Experts of a small language model: a variant of Muon for the experts.
Below are experts of layer 11 (counted from 0) of a mixture-of-experts language model. Rows are named router (the router's row for the expert), up (a neuron's input weights, with its number) and show model dimensions 0-159. Each number is 200 + 40 x the weight over its row's rms, rounded and kept within 0 to 999.
Before each expert's rows: "gets" lists some tokens that make up at least twice as much of what it gets as of all text. This comes from a sample of Wikipedia text that the model never trained on. Tokens count by the router's weight.

# expert 126
gets: "0", "7", "5", "6", "4", "8"
router,268,220,176,136,231,246,172,252,142,153,178,116,193,262,250,186,214,227,252,277,225,189,167,220,186,291,214,194,144,205,175,254,153,184,128,133,164,228,263,271,172,212,171,175,191,223,189,192,250,210,140,104,184,237,196,241,166,214,169,222,249,157,218,122,168,212,233,216,221,166,240,133,249,179,232,266,202,226,215,203,242,253,178,220,205,208,233,170,259,208,132,238,142,182,189,242,191,160,247,172,191,221,214,200,238,218,178,183,179,209,264,131,257,165,134,205,149,228,252,183,211,238,208,167,269,178,206,168,238,282,185,209,180,232,225,200,192,160,137,210,234,225,233,255,243,199,220,186,216,202,166,131,217,140,295,221,242,240,149,173
up0,226,208,164,197,199,268,217,177,137,196,217,211,220,238,223,264,209,100,211,236,158,248,238,189,247,247,141,204,180,239,177,215,239,220,205,210,239,136,173,220,198,202,190,268,173,256,200,215,217,180,233,94,173,225,178,196,133,220,191,173,262,220,124,197,174,142,186,226,150,151,235,203,256,190,182,221,185,180,197,217,178,275,187,177,211,298,171,275,226,196,151,214,148,220,172,103,177,165,204,235,155,187,198,197,134,215,209,129,177,116,229,182,193,204,152,166,153,195,144,189,141,285,220,201,186,116,224,230,151,184,206,153,207,233,226,209,261,165,108,216,253,232,277,210,93,178,241,154,252,189,213,201,206,217,177,201,241,153,188,209

# expert 143
gets: "0", "5", "4", "6", "7", "3"
router,240,205,186,176,223,203,192,262,130,261,149,122,198,231,211,184,160,179,142,283,254,120,212,218,270,222,196,146,249,144,195,160,133,159,266,149,210,179,257,246,250,187,229,159,248,244,232,224,190,143,244,105,232,183,213,215,193,219,214,197,207,114,232,164,141,267,213,208,214,223,183,202,282,183,173,222,200,219,209,163,151,170,150,185,159,253,217,213,188,227,212,244,180,272,170,285,174,157,200,150,221,171,217,192,227,243,170,214,221,302,288,214,236,221,190,254,204,243,246,255,182,150,147,167,196,218,203,169,214,204,150,198,173,192,154,235,197,186,147,162,168,202,252,197,192,183,217,263,214,213,181,193,267,185,156,218,117,164,179,131
up3,142,205,228,195,240,146,178,218,185,171,201,149,232,159,171,260,175,262,198,217,250,196,148,229,237,262,139,166,225,267,97,128,184,258,91,251,154,187,154,172,225,169,264,174,230,206,180,160,215,199,181,170,193,224,226,200,182,172,141,169,214,172,160,178,237,247,132,157,174,193,192,193,236,175,176,192,172,167,212,192,104,156,166,202,259,266,193,240,234,264,283,260,208,196,171,182,199,138,217,192,164,243,201,151,206,237,228,213,249,257,231,230,187,194,178,160,208,202,151,231,250,106,191,198,204,138,144,180,198,173,197,174,241,240,162,277,202,244,204,148,159,226,222,260,204,228,268,186,237,198,156,229,151,174,249,188,98,163,172,216

# expert 29
gets: "\n", "See", " See", "==", " =", " List"
router,160,166,161,207,115,257,186,242,115,196,228,199,157,207,242,179,231,121,242,176,227,244,204,112,180,229,138,179,199,236,246,213,221,138,218,148,203,237,215,121,250,194,237,224,179,206,211,240,194,158,177,187,255,227,204,218,205,194,178,250,176,251,187,245,130,157,230,161,220,205,266,162,230,221,217,166,207,290,175,209,145,190,228,180,200,186,221,198,177,157,182,181,215,208,238,210,191,249,142,184,219,245,147,137,176,213,242,131,195,260,206,197,224,140,137,189,249,237,176,144,173,151,186,246,122,188,234,240,209,184,150,260,216,282,138,171,255,264,109,221,197,177,229,246,246,233,272,183,198,153,171,203,207,141,193,220,146,124,270,172
up0,185,224,180,255,150,205,167,227,265,240,134,131,156,156,210,160,152,223,166,260,168,212,261,197,221,254,147,161,203,152,191,268,152,208,143,221,167,146,220,285,124,199,287,196,200,136,277,234,205,165,269,186,211,229,246,168,220,242,176,162,147,241,175,227,153,202,198,162,243,268,131,214,163,186,267,224,159,213,231,227,181,208,201,156,167,229,224,225,196,238,154,267,193,220,220,241,183,223,191,249,259,159,221,176,295,224,176,191,222,197,186,192,217,114,201,228,236,205,191,205,194,194,234,193,288,198,190,206,148,128,191,222,179,219,266,159,231,200,182,254,148,198,228,245,183,217,298,187,190,119,165,140,194,205,181,182,289,187,221,217

# expert 163
gets: "0", "9", "1", "2", "8", "7"
router,174,248,200,211,273,210,192,253,108,196,117,200,157,184,241,170,156,219,135,252,266,115,184,257,200,140,218,215,247,228,104,174,149,162,230,236,212,200,197,198,247,142,143,195,241,134,218,181,237,233,168,156,169,220,188,162,185,167,161,186,192,194,194,202,195,226,168,261,228,148,207,173,160,178,220,213,179,266,257,184,256,139,150,174,169,213,191,286,161,259,166,228,170,255,268,213,208,207,197,176,236,149,266,216,210,140,221,199,217,273,269,168,247,205,161,202,189,149,130,128,157,236,269,165,212,199,243,260,192,184,214,140,189,130,215,207,215,197,152,163,199,253,158,218,212,175,249,151,236,213,205,257,183,235,164,173,163,134,188,177
up3,210,191,225,179,221,274,178,166,173,221,92,221,171,166,219,247,231,132,226,264,230,188,152,214,193,212,225,269,250,206,215,216,224,190,208,156,171,239,244,227,161,259,149,275,195,303,232,206,187,139,176,296,225,205,219,153,202,94,208,175,177,213,226,194,201,187,189,225,207,185,255,205,192,184,137,185,208,157,193,275,175,205,203,204,188,160,183,253,261,233,125,201,242,137,209,183,172,201,224,168,201,124,166,198,124,224,231,244,199,163,189,234,134,130,173,196,229,171,218,150,209,188,199,157,202,180,243,230,179,177,204,223,196,246,287,158,189,204,237,279,136,173,126,267,145,220,108,183,190,228,147,209,230,145,191,215,172,227,211,285

# expert 249
gets: " C", " E", " A", "C", "1", "E"
router,201,152,278,239,222,195,130,177,222,129,216,285,234,191,192,258,170,176,220,162,157,228,176,175,183,257,205,214,149,140,144,250,154,247,178,224,122,229,261,289,231,187,171,221,250,169,192,205,212,194,123,196,179,167,253,237,186,198,209,181,200,209,145,169,180,156,160,163,180,196,266,247,220,139,192,228,191,203,208,249,195,228,181,248,166,242,213,214,136,209,308,118,219,195,193,243,239,194,200,192,264,214,221,222,159,207,132,188,202,213,214,283,87,247,177,209,221,127,191,244,202,132,258,238,158,226,170,176,194,207,188,212,239,194,209,249,253,177,186,266,253,224,169,208,227,241,172,224,217,238,159,199,86,182,222,236,231,188,249,244
up0,154,56,219,211,202,133,223,187,226,209,277,213,181,226,175,188,226,186,265,168,189,238,294,156,236,201,177,199,234,231,139,184,180,236,151,243,157,207,185,221,269,230,176,186,274,166,237,194,191,175,146,162,267,187,219,144,157,214,267,196,167,275,160,184,250,232,118,252,178,237,213,126,222,192,167,164,194,217,199,235,164,197,165,187,231,258,188,183,186,245,235,191,234,137,259,162,206,194,194,179,194,241,213,201,250,179,126,238,208,205,228,208,182,221,182,189,177,238,190,177,254,175,184,279,216,136,213,142,210,183,153,120,220,213,228,227,211,271,173,229,165,149,163,226,230,193,168,250,143,165,172,210,164,208,166,250,124,161,232,314

# expert 242
gets: ",", " in", " |", "),", " =", ":"
router,240,217,173,201,127,276,153,164,137,188,250,225,267,238,206,208,264,268,199,239,185,268,158,178,217,210,173,251,200,159,154,176,267,263,150,142,241,298,248,159,150,141,225,164,133,282,190,155,213,266,148,255,143,150,153,208,157,187,225,191,186,167,179,249,279,177,224,264,209,177,202,189,170,186,237,232,232,195,262,239,210,211,187,161,144,265,226,149,224,207,145,226,152,245,194,194,164,154,231,155,190,255,212,194,197,184,242,221,185,211,249,170,181,162,264,229,205,182,160,177,167,181,175,217,204,233,184,193,147,197,206,220,218,258,212,228,198,198,122,175,236,136,239,190,273,266,121,116,185,242,170,180,218,192,180,252,183,212,195,181
up0,227,260,141,225,165,258,231,212,260,207,186,186,191,230,152,200,200,174,268,234,197,171,179,181,256,153,242,198,206,224,159,114,200,168,163,169,181,240,194,173,181,176,246,141,154,228,204,224,130,141,160,239,328,161,175,186,248,197,165,208,169,179,236,248,225,170,273,280,156,208,232,242,263,210,192,213,257,142,162,235,199,199,185,236,199,213,185,257,203,156,223,281,235,133,121,160,162,250,246,279,183,204,221,247,195,164,161,265,213,213,209,139,103,215,226,220,178,145,179,254,237,225,239,186,132,134,174,192,167,189,171,260,254,229,204,216,174,264,205,216,239,235,178,197,256,190,163,241,230,187,165,213,186,214,222,234,213,285,217,239

# expert 46
gets: " it", "2", " only", " each", " they", " he"
router,206,176,186,190,228,217,201,138,176,186,203,172,222,174,90,211,170,215,169,162,221,222,150,235,231,212,195,140,219,199,140,149,143,132,163,234,197,227,186,248,163,190,176,238,161,294,196,169,235,144,188,279,195,177,230,164,214,250,185,85,196,238,191,205,226,185,190,186,219,215,166,225,273,205,167,202,162,105,240,227,55,245,230,272,189,158,154,229,254,249,249,153,203,226,189,175,140,221,237,200,220,208,172,161,203,156,168,161,124,215,247,232,135,163,164,138,186,190,180,213,232,214,213,124,219,162,171,260,210,219,224,228,241,168,251,275,151,197,239,139,166,186,189,222,212,152,181,237,193,158,196,272,264,221,220,183,214,152,183,213
up0,219,254,214,99,129,171,244,168,239,223,173,215,193,194,100,243,161,210,281,150,245,224,173,260,250,195,189,195,245,134,208,215,165,87,218,219,221,181,230,232,160,135,202,201,290,195,187,182,155,195,185,214,250,196,175,149,244,188,236,174,191,202,198,172,244,170,161,229,173,196,174,152,174,211,206,116,187,192,225,251,123,150,261,213,187,193,137,182,305,222,174,246,209,239,176,228,163,294,209,167,182,185,175,207,205,198,218,192,163,190,278,177,195,253,175,204,204,200,148,152,221,159,172,245,206,160,255,144,103,120,277,185,169,185,209,228,208,243,225,177,109,214,149,233,188,209,169,200,165,141,204,235,214,199,216,179,236,193,203,239

# expert 32
gets: ")", "'", " —", "qu", "end", "%"
router,212,174,182,182,184,241,228,120,237,240,154,164,232,215,158,198,195,158,176,263,208,243,219,223,257,163,230,216,165,175,124,225,190,145,151,212,209,153,221,252,110,200,274,184,143,230,163,178,239,203,220,257,137,243,295,178,197,140,262,299,245,261,196,164,242,183,235,206,174,222,151,158,256,239,228,253,193,190,216,201,232,126,186,221,192,242,229,196,174,205,111,199,155,187,132,183,235,239,226,222,194,207,189,261,271,277,223,254,171,289,199,197,259,131,205,244,234,272,208,247,214,182,185,208,180,235,139,196,231,167,184,208,266,164,139,204,214,190,236,158,240,142,222,234,179,227,152,148,194,260,184,189,147,162,208,213,160,190,218,208
up0,204,168,219,197,152,147,223,156,134,244,139,180,181,201,195,193,229,273,155,244,225,138,214,217,222,142,214,251,199,232,213,182,207,202,162,257,209,208,127,288,231,167,158,233,221,243,179,201,222,178,236,251,212,146,217,137,167,210,254,188,200,232,263,170,228,190,248,247,218,102,195,151,194,234,152,192,255,182,182,206,170,226,235,140,220,206,208,275,253,143,152,219,160,224,171,236,223,248,256,225,180,215,168,244,172,220,170,221,293,189,225,100,248,130,154,157,218,168,245,172,257,268,211,239,221,204,258,180,266,213,195,200,202,208,193,229,274,261,160,218,112,205,148,176,194,221,175,209,128,237,188,275,132,199,173,166,228,161,251,171

# expert 16
gets: "\n", "2", "==", "1", " ==", "==="
router,197,224,247,197,180,273,245,219,237,186,178,202,207,186,128,164,213,127,259,256,240,181,216,215,150,180,168,203,195,129,197,192,321,247,213,256,221,301,180,234,213,256,227,198,213,183,133,180,143,201,296,205,188,187,195,169,229,123,261,176,172,259,218,181,259,177,235,209,195,110,128,129,238,185,226,210,230,203,221,186,131,267,181,239,235,142,196,196,148,178,225,123,275,163,169,207,168,250,193,225,197,238,212,186,146,159,153,253,213,214,176,217,173,150,175,157,247,228,175,236,202,207,166,240,158,193,161,212,189,171,213,194,243,267,232,172,263,189,179,170,186,181,135,153,229,225,200,133,177,205,182,213,240,281,227,234,140,233,197,251
up0,161,252,222,193,193,149,263,181,99,230,193,168,232,201,208,227,231,210,270,160,210,174,262,204,149,246,197,210,185,235,234,145,274,69,212,198,226,195,112,166,210,227,242,202,263,234,230,179,144,137,260,162,205,228,158,211,166,107,179,279,223,194,233,117,200,238,187,192,125,184,158,128,176,175,155,160,238,173,197,206,238,204,258,228,200,208,163,209,248,208,221,203,255,228,180,219,223,226,247,187,143,215,257,205,188,121,173,225,252,255,209,197,185,166,197,202,203,186,192,242,164,188,117,184,222,193,222,172,246,163,210,167,230,209,200,231,212,230,189,220,210,180,154,180,242,253,257,195,169,128,274,162,233,205,189,174,218,292,209,298

# expert 137
gets: "5", "6", "4", "7", "0", "3"
router,244,280,169,211,160,174,221,246,154,177,136,151,158,204,271,163,204,273,194,193,240,135,163,200,212,229,213,200,239,221,102,193,158,239,176,199,205,283,234,260,142,240,183,199,201,158,178,211,235,176,175,139,217,241,176,211,106,171,147,135,192,193,230,134,191,242,242,247,250,210,266,142,172,188,217,215,227,259,187,251,161,263,178,245,193,279,260,232,232,212,158,261,141,229,189,295,191,153,217,172,183,224,222,188,135,182,217,189,194,170,269,127,212,192,213,245,153,181,217,174,224,159,249,194,238,218,178,174,224,257,136,257,247,168,201,268,198,190,130,178,258,171,256,170,211,191,270,241,195,221,189,175,223,189,238,209,203,227,145,186
up0,189,225,264,207,145,167,159,208,239,223,178,153,183,207,245,205,232,186,258,167,197,191,157,214,183,185,90,201,103,233,183,195,214,113,237,224,178,217,180,161,157,148,212,233,231,214,174,212,197,119,238,248,224,170,214,189,251,232,159,140,199,192,238,217,185,245,156,161,196,225,151,176,150,196,202,248,210,250,130,211,182,192,199,198,152,245,208,209,235,259,228,159,224,217,261,161,145,192,168,288,124,240,188,145,167,199,157,228,231,161,341,222,250,176,175,221,140,221,151,149,196,145,215,213,209,249,222,203,248,230,119,172,191,237,249,168,274,210,171,189,217,208,201,141,196,170,215,245,222,157,339,221,163,218,191,178,220,218,220,170